Weights of a small mixture-of-experts language model, trained from scratch on English Wikipedia: 4 picks a token.
Below are experts of layer 5 (counted from 0) of a mixture-of-experts language model. Rows are named router (the router's row for the expert) and show model dimensions 0-255. Each number is 500 + 50 x the weight over its row's rms, rounded and kept within 0 to 999. Numbers have three digits each.
After each expert's rows: "comes after" lists some tokens at least twice as common just before its tokens as in all text; "mostly gets" lists some tokens that are sent to it at least half of the time. This comes from a sample of Wikipedia text that the model never trained on. Tokens count by the router's weight.

# expert 60
router:529475536560517584481564599494470486560438418466523522596433572505439500503468474545502525535457566490460508521505497491474472472413554540470413497448484567519409441504470453441531542504446476507528500507484485479445498431385544508584420435539557508506484476471531528486487461531451534525569579512587540431470438581603427566536478413514447498558507496507558501410521478566524411504448523571544443562541555475466484450499487570499519546545507411513465588477576606441458524540423508471413604440544460442500549519538443377537502465512524481477525560442520618491455548557420485527459577390440483404520510588563476527427570564469464495470472493477503520485449558540414494529596565586476517508431495532574427532462575507529460480505546564542514515509498349534547504459473459
comes after: "\n", "-", "″", "==", " /", " Country"
mostly gets: "Personal", " Preceded", "See", " Succeeded", " Coordinates", "|---|---|---|---|---|"

# expert 39
router:434496573550546501500512484466492430490460504516569495530469546636414499515486471602483484576419433492535506453504480478448488530469444564498397466419619518454474497560483520458488484480539566446518466514490523506559610521486488512424406490457415502475637501409479542448534547543490495539457602511510520420436465551577551536484532591470484422518485451523419547436588559416477434569495447446453457579483525562532432440528502509443530560573490523456398459497481505543462428567489489524499537521514502486527484576416488464571468463456507477515519578446482603457487553610565455455542480540472532578503540485484542402469566543502463555377491538505474481536428497433513520484568504424627541533579476459522551475541584545528482541549459537469482436485428405505539575469504429
comes after: "|", " |", "-", " Total", " medal", " Silver"
mostly gets: "Personal", " FW", " Loss", " Died", "Population", " Binomial"

# expert 31
router:473533490516530551484599510584456522442471519498477514452555446461507573466575497450561454385509571452582569460476567542474555593571489517506532528467507461498486407524478515468570477497485514474464522462485367460520479498516549435577460533574509399453500574515578423485485511573550458494614588499420452583613445558457563560452590512491422491417574578429520444468583498492429445499524480410513517453461430399532548630471537482486547493541495495418579494497557533478546531539498516494476434550508532428418441466583431471495452516487506569512413488381531556476467500458539547493492413495500521520462490537434553536484489512486465568557473458487470491563538440509580477459476523481384496610538554530443469503463530437545441428469494434435498521522492516530566502570542574
comes after: " ", " It", "1", " it", " (", " was"
mostly gets: " be", " was", " were", " are", " been", " is"

# expert 15
router:434477496530386506483539403514473488439460536548450581525515479492401499503392506466546550428504460482419526495490402458431549479505541532516545517574484585495578483479544472512495541558453534450516449413534538481536604467464543491497502496598487478578425485487473521454507487568479438477487491492567523470440513595416522420462503494492499442507570465444431547555512502521459453434482502613599617417440473610453568505484532614403442494559530599485549534514523560561481489581510503464405524526545495429489472443453552461485505458460464480564489498527452428537448564538560628500610467385481528430497483513595513509610459443522500493537559442519606512481496539577399434502519521577556480497472508529507465469497504466550539467529508519507425397490494518541514423566547483
comes after: " the", " of", " in", ",", ":", " de"
mostly gets: " Santa", " Hon", " par", " San", " Am", " inv"

# expert 63
router:581484557576522542556580504436470459527425446479542478559507546469523563528556444529455515475499443539452530487547566501475517515513481515570503468441451466575543422493546540448478460558577405446556417517498481540484448427489509580483461497486541413459550543448518467479547471520546519421521564480509501504494526562428464512443548511523475575515474540541494461443416510549363528524452461566472567583518475485496480439478521524539444538456493436510450483555398529440487529356368587482486480459526470523447390584477495509440510467457493532559513581528502571519434564539470566473487514469551546570515464439432598502491519503527457489513459594421491507495472427398373555578584452583472508530448497532579578435447523572433516505466508509579530448560531484498619538433617444
comes after: "\n", " ", "1", "0", "9", "2"
mostly gets: " that", "=", "====", "===", " While"

# expert 61
router:465569566490559526537482475597432558451526565500507452465467421518393449488593474559459396441523515461558496570595472463501546549413508468492445519495550545547443511514552515540542461522522469481463522552573497543509494546461497508475475467460520428498513555537481432527486448456528415451469547533530579513506496482410569470488502428591495415408493433448453526471614530458483475468503562430522463450575508522535439530503516481562501396550461497478433553539601468506579477516437409588485577433506413487424518472509525498494528553574559457485471388576508575434416546342511376451608486471396504577497460513498495601522587489545508487525490472530430464571452489502508552499568515500527445507492563565531535409480447463557529587554500490468495427506528479547539453530426497
comes after: "7", ".", "6", " ", "°", " R"
mostly gets: "^{(", " Votes", "°", " ft", " (−", "eb"

# expert 54
router:584492433437510558472483428510601448451459559527486608459455530441520554480508410597457449458516520566497517361540556545432545491503596560505547475504533498494554552550422486537469406500507505517468578521466495565549500460502553449497520500532551549564537513537564481491404530455525536551480374434545379535529514489440479492501590456484484527455490515529411537563550485579475484535524518522436569461491444449448563601493526501576452479514450550545471482411537558467517457544370581407498457488485532507443469552529447491498576525531407585576601507477509460537499481437495561528509533491431519559524572561480530549453497576546491515454450463647475529473515458562533518428467532539425455460501482531482425521534435487546522509447486467501491580512611436442438459626516547
comes after: " ", ")", "0", "%", "4", "5"
mostly gets: " |", ";", " —;", " During", ");", "\";"

# expert 20
router:553472531473525517539497530450409542499545550540527442500494543529507404425475550499412472503558573537517477533459451446497510510543530486450465500457475535456472419610584488436574524477517530476401534471499472480436445554445436531490455518445563502436432491560525408531549451461499462471449510427584484398486572445541528527483494381417550490544435526391412513446432497484608496392494552531557524456593551503564541480526553440481441466464434490495493477550530479410469473493490553486418588473593422464623437564523544473603539593434569534534400529500566555504487499511540566437512519470519511475465546464546525562526569545580573554410487418520464571490476477583487556479430456523507528473527591512567556459470518551555565498472571529448484540439436486539447493492442446
comes after: "1", "2", "0", "3", "5", "9"
mostly gets: "7", "8", "6", "5", "4", "3"

# expert 4
router:492467455514485520415505513597407505513498497543508523528553550525465455444499510509578523535454575450456509476393511472503506471500406425471645428584525557483512521428521560548577467464532492560458512414497572488415506500492492491542503465518435513576433484536417486476543553540413511458497472461436555488504524635518437361477509520474509461447438533486502474589589548513393502458543466464608480457450507566470529488500534406500517484482467536513499540478401516498537540514483438500579585507523526478522568456412594533592545490496449477504432533555498448516459479487553569563550458543479503527555396560541564557541479449526583434497531448516450490582466483446609440446416520520451477428565492507401421532558400575419516469520500512555545449469462579556481538515593547
comes after: "-", " \"", " the", " of", " (", " and"
mostly gets: "R", " bl", " f", " s", " g", " p"

# expert 41
router:520470514510447461542496554454502546521426462584525529465433388548471427521593408484454511544526531504634469488522534489459389536489488510547578387555450572453442403549550484569572541468466587523491443546499541579511472461506520495457518509574469522514549470512470491542590572554534520460547497571446449554544466503442493495538550519491475567506442514499531446530403549514493549480488426429556470532439434430462562513533538463548560554474560548511514576487571578527439552552381600500471526457471472456589422486565459546545428407597430403474511552491505504510441431498481543493464562504521511458451394383471505549466433478557472516531523601419512492522516497490514550505583541503601568473419444471441547428460545498518544492484565510437443453481568468527464504495601490
comes after: "\n", ".", "==", " ==", "===", " ==="
mostly gets: ").", ".\"", "\".", ".", " ==", "=="

# expert 50
router:545613403449610514446428488509593563448511465455463461516507506480552569391472492486467461567547554553522523537523557499500498489461499451450634487485476432486489454566428485465440430505553592488501574495524523525412431552504578531505567480585491573496398492514590484471458595522471575492537490497535457528529474450471453467446484542561450532505529539539428468562521539555450541502466448558403467485487490406552521481548511464555550458399408453518552477423464515488509505519538517450573535460525485600516576488473479514558461541522444415389519477521614524529545496487478433456444412509525472542404541443438541455389495459541592486540463510591489485501433591499502453542450481481517478572552497462516457470545422503354419465516575571452588537456511519464542504536514500
comes after: "1", "2", "3", "4", "'", "5"
mostly gets: " born", " her", " His", "×", "nd", " his"

# expert 51
router:564602406390478554431498463499468542516453481540466399477503529506543459597437521462485643438514484474547540540539441418572531503548517542515557583533472449492539546473486496487510598584490497506473515499482496541474460506489595534474579482536405508521536486484496548498523564517479495603459508523528509457426514497510497513448479545512492544492470429502441520500436481602488477507498409542492507441495577515509496414479515488397441496394434608476480530429485491471481522555530480436516440610538463494502519554534539448479438493475524601471467494537389457498431503573428522477506501409442468515552524484457486469451466574502516566554463578415541589492407507420446494617553599572502431514561490447522546491458602361527403489482590538410493457563501445487552500532405488
comes after: " the", "1", " of", " United", "==", "9"
mostly gets: " States", " American", " French", " JPL", " Chinese", " German"

# expert 25
router:445459549464413445458471467415553462565489421517472521598466471511533531501487404517639445525490477503552529509619495521460524519529501437420463537498506514503468529488408455405431472575471500495471481470425391496530479407425540497417445382519548471534625464591507487534466507442585473543534525515591586499427499486461485571554528460440459460460509489426472516430492517542520502510590586485487471510489446554601484509485486589523526450612550456450523542482538539538473531550457470456450568538527448460492536484579424388520486463585547521446521537503554471498490515592440513520566475473494527469481649520559494613556515443510519495523543545468515545467391520506426610457488439524493543543450559553523403516429476483526450501533484479501504543445549420538517543552503413
comes after: "\n", " in", " of", " at", " on", " is"
mostly gets: " the", " a", " an", "The", " The", " This"

# expert 2
router:476580475526454471457480519515623411588590442533393536467538544457573608465434545585455510529394448601503452549446433529441372496531554543453570512449472546502497482522487499511379528517606586503515524449502543537549440530461462458412523528570491495431522528523543461469431472493537535477441490575532563539502544536533524529534532533481531552512495535436500431479360520497540460394504587478484637472467534587430476515540484490532557453465488486547454507488515486542519470523512450480462540532536483446499518420523516476421545481469585490457468434499504463453505470421577495474470497515524510571582593490457445506498479578570430486501525589458439451462488461450536515484495560462417537516519449529572552440568480483521486376386513509600482509520479475450522539531589387
comes after: " the", " The", ",", ".", "The", " his"
mostly gets: " he", " who", " she", " they", " It", " this"

# expert 29
router:476496510458568517557554496438592529480562504454562486438549455449511430448536585508424438457566475517498551548449497561540503494434549516490456481455486464544416485577454503535501589532501521444470543582568500468472532485560471498528481511440482548431410441484521510527411491601531508409464502425445487467434513479501537574454530434492382539401578539544498523486430467439488590628572513501461521535505498474584576488484427490545460598458500495549440506481497429490500455518495575493438445510383497540476540469557549555531472492451529513469481531433549475527479512525501460558482529517524422398541421516483484529611504434463339524471516507549460515538568426456540518542585517573572588594522519506460466508473435478538555456583444383486403472581487570509426525432575543
comes after: " to", " was", " he", " and", " also", " who"
mostly gets: " made", " became", " have", " played", " had", " released"

# expert 23
router:501413518558443528517491557509498477443358394557492482554555466518455527542431538589570508525534457399408494472477566511567594574501488567477613451543449506491422483438566457500491457508448497563511559493492584588546511514441451518497442406469580512557426428571414584483586441515486615482501501457524477511438461572498526514503539505499581531587459451504545476492608445443488514482425388527527469448610390530500462401421494457470608494507457522478501528492434499589425547512471538460440519477511586565419438502529510469446431479483522629510462511457495546487480467468503556559532467504433549554526429567526572497495494556436507499446568488481549482515532464501528528480521439445455531455494547522444496508501486544440500460438430494584536586522464468436538479432485536
comes after: " ", "2", "-", " (", "–", " c"
mostly gets: "Ad", " sal", " la", " bal", " en", "mathb"

# expert 6
router:515568541532410539487511607485447433460460549492540530495495494444473433559559514437457578448508506505457464546459501595554578482518525545381575447471443465479433426539540595514506432478584400537493498495432431474556412479542467435452510446515595456577486570559435515569534515429375443562496527503440520533538545593431556515502481572607518521486474506528458521580438461498441491490538516478569478515496528481537477539574589436512408508410477468467501447578506497473528446501417499487492415475570483477506520493511503505519491604483584484506465448479497493428549445399537524489445468639563560541561571521548548556504592538464601421502452468473500495472508420491544523498451533507471408548492559494397509542465497522542461461534525518465505533542471498417561403478615455
comes after: " ", " (", "–", "/", " $", " −"
mostly gets: "1", "ear", "2", "One", "II"

# expert 24
router:571489481430469535472456453448453489447511523489522538532511556568478528512527537539418518604493482528532600548434445451459527531531543471475467426409434568565556486557519461453437515537583529472369491488416553562546546480420455515486450470481517605482477541562539518556544581561457546488459510485572481564520568521595498446528485481490580527437500481524474591497438515505460424407468502505538490460549511435459507526480535418528479428569445476473463482449592518496546483453474603555473563558555457511523473442610469549468581557460532527436579519465535598491572510508551531383405531472474487456448628560435444549545434480446443509479503558550578507453478477510465509517549486554543459497402442502527504496477629477488504597508536548379466519419399484540499493512506404
comes after: "1", "0", "9", "2", "8", "6"
mostly gets: " century", " BC", " August", " April", "е", " Philippines"

# expert 1
router:487535481474428511465538587540538521471438542422498497509423547408453440502540612387564568502449488610497484478580557458527388548608447473507537501489483486538472479446525525487587495530428537493529484447588415542527497435490515537495583546452525548607478577389464480520454499429530471573483442534504547410505498487510516513504523521524393546556540436518476532444474405464586588446512398545572540594486551478460391542444566516516478519580570558502432536482519518422514425371608513570528497476553546513590536480476490535546483519539521513597531515496544481473564454436472476460576507492527548514471451523542490491568474420439577415458524538463509472538569453487435565494372454514501423537494502478439510500500497504533495499542454474481460466557411504476501505493386531
comes after: " K", " M", " T", " N", " Z", " S"
mostly gets: "ael", "mathb", "ñ", "arg", "ush", "ura"

# expert 19
router:470571483425525496588531432463575524530454559521387477498441480510482530487551498388509494411521544444584444538478486476594541535526575480543461580517510422533561550531453428539492557586483536439522368428603527531459603495554528552545562543485495495479512442520537549449473405466490514537461519504440605539524566462435458490508568527575513439382567455504484544457562401557540499476432483403472606517465495534408385541462519549481471410563389517562431502522507559443494526452548439537480469484496515509500419531452502463503410426525446532511510475532527449398466525461457492453536515468436588562523588553489538457574415469558559472518460501519452426547520637553492458528540493521468485487576517478509551545511468577504481528486482482416454490554494532500505435480473522
comes after: " L", " D", " R", ":", " E", " ("
mostly gets: " November", " December", " August", " October", " September", " March"

# expert 12
router:518455533461518481516417530502498564502542486551533448496491528457563540533583508573504509578473522473496490577546558612475430504494457585467465500571480559485437548547429543453390588525491455447512550482418492466581501546499551446550544534445530528466459500452538440588473499497469543426459485455590424513540425428586558565526384521517536581522556441591450479592463616536404493451487488492509440407494486434492566500522532540519501510444478550487481491494535517386496526501430540478548427512475511389465531379495487548539541507491540424515564465509449569601434546495492454551453506430557457525499455477400529527432432461348519607580464452544504545496500517440453474480529529525441431552553501472419452433529562520533459505476537535507482524510532390416479430457448511
comes after: ",", " well", ")", "),", "s", "\""
mostly gets: " and", " but", " two", " while", " several", " many"

# expert 18
router:445537510510480500447493395571469516529441577473483601512520526492435492496527479408534545459505472502494495516531554499594482548422482512546470401536543457420569524470560493500463455479594468456518530556431460493512533560432464527537528473495547531576540465487471505455518474427498380469479528547537617546585477420454530532573457515509521424521470553398429474590592467475511464466507559590431531502598419466418454524389477505547452488538510487545558488511549510520532472440450383601561444451492433492554502482507549554584462524580470466523445557544577451461516494456523414413518547521596482562380525440515471470555495524491452511446549415552420494572564551491447519422457447502568515476542544593541457451568458418558539493478415522506501569515488625519545490529506538
comes after: " F", " St", " W", " L", " Sp", "F"
mostly gets: " Lemmon", "uc", " Cor", "anc", " McC", "oss"

# expert 14
router:446521570432443556509433535565388526566573460542506435475441502529438559481527493495612444485551493493388501457430508466491509556501478434465472464510427512515440482533392494471600506483482470480458538545491453458511462452467481529536556457478513533465514566501490487410596500509512529490602582458412402622618539502471467472511492415577521461478598533603449452637502506500435501481469499542480455479394479507553495570480519538518491459529515510470520496506586458429458531521425465468459546440545441462583483545496611521383516524474584459456587505510482584457509559546576560469459506508505472471453513528514437563496435561497518405581416490500483579483507563425500430456532507584534522512419463543518629453411468475542468473521443522425469469501486538520486459580536541
comes after: " |", ",", " in", ";", ":", "|"
mostly gets: " (", "(", " [", " ", " (\"", "["

# expert 0
router:543595572439526530414497517476480491483529472478522441576518499490571515534486451525591411474534495497542400499600401534492447424521454417530511528501502465449528432462414493426406526489569501458544535480539491456487500496510620534460595449455475504554555461511524436531436533519498394546460485490593426548429465506520473562482553517430455551535504518395431435512549472520504652495502515516456449580425458547626529436503407483445498451457508539436490560523418516543490610478514473431528437509430422416527519497535492472540476433540626435605401499500592567547475463553470494531545473458524474486516497493487495448569494550474519412525547483394451480525450476533434524500507539536426601453413488484526409524543479520478487500518503456504496501520520575447548456429489593
comes after: "'", " of", " for", " to", " in", " with"
mostly gets: " his", " the", "The", " their", " its", " her"

# expert 62
router:440465415478486525486578563511448430466535535501522494498439473521569517494536618468432553491402482404465561411424412489495484514581528404569535598431460481460552519512630468561497442558461480549557461495524530513521533503541466468545575540487455430593528489483559563535452524501487478536491385545500496514460479547540544510451610503443560520560524398453550503432373452560515509507461567527504502492430549549477397499420498505572427473457471533618542454481436475535500478501558588531540448567521549465612486511475463483488561461507437434519504486545450421469499481478466582477518473534528536444451568493433504559559459544448538500575549546469567534464594458514391437621471491436505461525455534492550468489445555466483417448526567530467435456480396510505475489511432458
comes after: " in", " of", ",", " the", " New", " to"
mostly gets: " York", " England", " Carolina", " Philadelphia", " Wales", " Texas"

# expert 57
router:519554578542450542430478571528509493490525468535526500474524462573494497524541467632495391555497521465496474457493521455452496497484446479550539461454488559520420400448511559503546530397477547521550517469505558556574513513486432401543513399484505543377487468563452488466556537508566510497505561447486431508536384525375496556527597521585563539459528493434481470512395539436484482479446519420576486513415486555566526506528550550526565644436525576501546525547609556532509536509378556564509618475538444438542538526488524492434518450433487448476511546469415524594468504511560550487534467607521474433438514476510469476493435441515483483572431447442455459496562552428572524477465522462489530478480472568527503388516431460451518402487490507462505493478486555557466544487604446
comes after: " ", " in", " on", " In", " to", " ft"
mostly gets: "\".", "—", "/", ".\"", " \"", "–"

# expert 59
router:509517437523498466469601377549504554562538449479509494410485511559544515504603548395495478480419498548510486506454549379547498462499499426589489497478475529483477613523570510542520383522538495531490446413507486428482494501537488524572482520493467427512496530437454563514477532479557447510460454566489528480513596433588379390609497480493505482524504624463489607539440519548450534449479523552489471468473515472445405499481504582549530418469582546495528524562481517469482544385571457515467485503394473424583446566521488507491505384591445380528503545554545465469551418487480413470616450497569496536470511420472579460530548469556464501524529558462507474571477585510508475511509485561542438471537483551557584592514464489519554556508559522520436460530456484445533524517521512
comes after: ".", ",", " D", " John", "D", "="
mostly gets: " James", " William", " Smith", " Henry", " David", " John"

# expert 40
router:493411452459529527598462529499437547503482534537565491466491501397408495513443477589489564412566533530553537492460473575477483397483529502488435515480568437449556566578542502499544500556454455518479495505521485435519566565583503462463452484479470396473556554559521481512432436456436564483538570489491496506472512574538500479421470565508406461406448411616606512517589489537474563518474570464436425474508492567508506569518398519455548513488563514536508470438409550600443464548540500420507389467382521523464518486540490498555457548521577501516484468521455525486512476508456462561514458537455518584607546558491591514496612505475515519411444499590509521476502505534488496460487409496439448469463565478557354534521532546514370463553465509573485451458545515443534512455545433
comes after: " |", ";", "-", ":", " (", " –"
mostly gets: " Apps", " MF", " Votes", " FW", " —;", "See"

# expert 27
router:591497494472525545542504450486438510492468525483433439610509554556510510538556583504432454435541441484563429565501504514468581405409494411558539540472510435548522463496586556416434508456519576504459463583566558434516508523509483435559510467505551536467407521537470452560522517508470394478483477443519571429578541441538434481506556493517499596455509494377472526451502537553520466421494468551531448405565536416562550595460587486501418434415443485441462538623491474469527590503404502479451593482555424449545513512484404495564473479453603487497431548507565507528429504488494552421483563453561520539498501437456481510426529554559556560516492484463429436414458463512517534408513461523510505450481544559559508451423519526457451564437545502531459518479467552596491579506490486
comes after: "0", "1", "9", "2", "–", "8"
mostly gets: "9", "8", "0", "time", "7", "century"

# expert 26
router:502485541506518505540490457523443493445434519491560570523513499507427496451458420511573472559558494561485521519491535493463599491556494528482478380514457424516415503535558516491435484441474593442407490539425559431602439445431484506465595461528512531508428603514588509515570470523418509470464461561476440545550535484421622442495472510529566550417572566532494505552638551573475474471523539514591523428513424566430509606564470473511595426506425545429547482482541545455560536546506503437588562549516494561550552488487511544412549576441417561444494511581472491447485489548520523531554504542465491463498468494435443507457472556548554507532445427568536464471549474470510585477469600502452437460373539478444485523536435453522535469479554487487485536510586482589473499557435563
comes after: " |", ")", ".", " =", " career", " also"
mostly gets: " ==", " ===", " ====", "\n", " =", "\")"

# expert 28
router:509461466500513472506483570379619487447582502599507443504492512499537463409437612457570472457579505534466460486428475519533468487518595502563503578478581446541526518525612466455647552497491432454478374508476520564512528472570455449371496513562424452370562549492528461504447499550524575508517507497539467518445522530491570505489513428463474493424455546489479434470400487528501513507432533467528460513475590475480525474566554476499488512573564423438443433501469409549557425514560438513496473510532479494513463540471540592427564513492378527522433484503494579451516506502486497473483568401472517506482525469493392546495485459443513534533467487540465522399542475554539491475507451513437525575503478480560513531478637523409502484506565466557402478428449519457413435429559526
comes after: " a", " the", " was", " an", " his", " first"
mostly gets: " part", " role", " medal", " father", " president", " years"

# expert 53
router:410441507540488514571499485409490462429520586537425523499411451420535485545547496513402549482437514610514515569537494478478528550498519564542466403505451442540540523506444404561511544552454506525507538493497562418598493487472430559594457548550533415485564594488479534519418501620510516419455505521549531551557565459574574605487534572510540413468527528575454480490488451471514456554463533547441482520540541526557495567438516554464482545507539487573485482426551495493427414472469488530462523507480543559368534533616524482487440537456548439520557499395450421540445598520416484440544528459537526465524451541500481526470522479437473445525484496597471422471471455481443491449621490477497500505410461449476490489473527574548524507547553482438427536441553379466430437537544453
comes after: ",", ".", " known", " released", " (", "ed"
mostly gets: " by", " in", " during", " than", " until", " into"

# expert 42
router:506532536387525486447513431483486551417551488501516546463442459519431571473507473507480479487507495564444617496534477478494585553564572519565419434485541540473566516550447488461481513535357440522590433533511504514503505482442532473524524459556440553510522484505500467412452578523474480556537613520456599499482446508505488448388562533529562401410462445505490470537531408523532442476527542462528635501584506523445480377466438469490579504546537488495541500482561496545465511608494419516451565583456466518421522507584436554542485602444480518494607504581418446586553496550520505543457473487480532456444521481623567588498514489520502474527527446502437435476515474570513467476518558479518529511473528464448422477535436599562513500592456588432503483411541438475419544479464528
comes after: "0", "2", "3", "1", "4", " ("
mostly gets: "′", "″", " ·", "°", " JPL", " mi"

# expert 47
router:456487513461550483587486512531457495525446626472463470506517548462436455609498556474499492434473482467500489482450488517547527575603521496492505570478515464493465451401491495530596492603442504539508468549621493584428491523490462547523475576514620525531519443584520419568457494423490504486543504471437487553508482437438573521502539495505500415583449432491534522472483521391595475450515528475493532489500545398455398564432550562453429509544551550454447460474488421493505475515554546478528440454530456523470514521566498608535466531488503508583563488516517555491476529461479515411469545575340442539440407512521485520551514524512534384457544590476508448452517531593451494443408519450517450514540509540441503470443479414508445559500395563555666531533496524516518482493561426
comes after: " P", " |", " V", "v", " N", "P"
mostly gets: "uc", "ape", "ount", "isc", "asi", "ont"

# expert 52
router:566497475553512530509564636540597516626501536464445462641523486483479510537484482418521499505448478576466474554462545520495478496484556474467441563493449504516517472483521433477454534545555479520591547493503451527506429496501571522493499486493506480418509597429433536496538490527489466441496489495423617486525472551545375475417518501499436547502462486513516528453548471483568497533450570495489513518485573508398426446485441574446499601613518537506434514463478540508472518402487462513501543503564475463505437583385471395527438414568448518582515483532506559524458569509439443442482499457516498585523474565619515554513509455535531550453448568423489467544512513494410462489523524563486542481555467531460466497433495581483382458465492526568573446566529424528640510362534431
comes after: "\n", " S", "-", "S", " C", "C"
mostly gets: "iege", "See", "=", " Species", " Website", " List"

# expert 37
router:544493507528517469559526464449558524499613495456574539501487474479524601555499418421428475531437435568559448417574443610537470540470568544453515450546588535487539432482405528544452471474516515510573461604510496480482515458500558575548528512502585453441532473530518443490460562506531400502558452505498457448491604475512497472500566507423590471508467455575478442502531601482498516582469413424429550551499485460549502495478522408452529550578398537525555484435448516498415482530415501560514532560446504391503432545498407435527529558625436551505560503498428494521529596501489552524410576410529508498526514448431486517489526504536543518533501510510508567516560524478501581488523552519537421554505421480492423570498396518500525496518592455521399456500568405530451545486514589
comes after: "\n", ")", " Born", " by", " Website", " name"
mostly gets: ":", "=", "):", "|", " :", " joined"

# expert 5
router:472499516428524546484500537448398498455455467441408547554527504491417486464541491512541513475458482489441543439531545572490502549466508569528547494538589540477540525507495475489620453419584484541496498386556466461548498488597479517487465476451507421530487428554451508535520444515427502570472596491504484530552509530492446455437591531513598513425473544551410427593521505539439534469511379484471377553509531542473519491566566458482420511419494487466508475558502523510574513523448530592563458438497481539485514484493470547483581526414496578375443485509559492552519503479548559522496445533512513559572456530489569463485469457561532524515498411501431494544510524487576439477534486582476447582543419528466510438507392511506584569573508429632458452498415632560522522421592585
comes after: " \"", " |", "\"", ":", "|", " —"
mostly gets: "\";", "ー", ")\"", " bl", " prom", " ev"

# expert 44
router:397557439550497406518563502469422504470558587533539499494471426469427500529514484416509524470478463450469511488412535461495608491497525465605476500421548535527574509518578443543539605547501460489526474487543531423402592465572489571542460533494433479486500524436441489432555430476537405469549564515471522429500544512481594401527454506481581423508470585594514459524533549469415550468468573397550498537500538547574420452487442514452515508505494600522443513503438538513461521508528454466504458584481459507518475500469542467468457526455481551567479430492423528467494531513543491544494586450491521600563492577528543433534470504570492549512528457417462472491512562491600503522495521470458494490581536485565445480568499650621534496526496420596420380515436555452532462503586539
comes after: " |", ",", ":", " by", "-", " and"
mostly gets: " Chris", " Jo", " ENG", " Michael", " Alex", " Robert"

# expert 48
router:406574519415538472598481555515453584516565591502553465476487508415452340490469555466494544367559550475451564497430456550534518494541526520510446611455531470468572553460548434487594598566437488493445523429471516397514533488495531461504487531533499403512473490527490438514489440511485602453598603492520491486473501451456569499536461510537489421460503538481552437466570491504531543507497653530519473422427507507433518546584438460475493421481587388471433513537465553474399471545572576483493428480427503524478539477531508532524501562439584550552491458494525469448481462470467486453499483514476547472535491591469498519457455459565417441507510436458547581495512450518521481540537472497533441459531614590556425456456481442570435498540534508592469512535505487502537433579462492
comes after: " |", ";", " ·", " MPC", "|---|---|---|---|", " was"
mostly gets: " JPL", " MPC", " ·", " Votes", " −", " Goals"

# expert 35
router:395449427579554528464367545525462462629528530547514518566373514435537502460430515551603493542518551476521453545442540564504441522519458541533462432510528502505514508418525420467501555444538496484561521456509487481550481530521503550470429492510440468487497570575400533454490525518489511440492385526409561497560528576441448458421509512449578470444407504522518448520561487619488526508589574434477460492497490572424460491531489465500520595518527504477496533431486524479458452535442388490474525513438468479430517520459607463524512504452518454505501482531498498389526599545560484533538415546468477580570502472544538452493485545536580535564540467426441580489437463568629457566459519530424537405486528505502487537478483571519500427469581518550459403428518569442562426499542509
comes after: " the", " (", " a", " for", " The", "==="
mostly gets: " well", " sl", " impro", " Los", " inv", " inn"

# expert 9
router:485518504455566485470491427502517521470456446430548535527493532532496568571499465522509559497432436468487531418524467511482577556478525502455507491485543569513516477461405490460407553553377445455557482523539491523473555492572565459483490445532480434554564491524553458414378566500506462520541536472455552496468491463496399552447542492398365449603455471473492463517598550454504487579586492538491495572522520494506455403488560586476492555526537505502486485397471506535494502497449400442469526506424509490502552461500449440500459525495484532577508480470456454565471578664476500617485554535493497506470579458555527551510589558530547589487410499536511467387542489524466558483496534435505570601397503538526390529449581584438433456596461537474528551524601466490523516453528565
comes after: "\n", "-", "3", " Total", " had", "=="
mostly gets: "Personal", " Total", " Bronze", "|", " Genus", " an"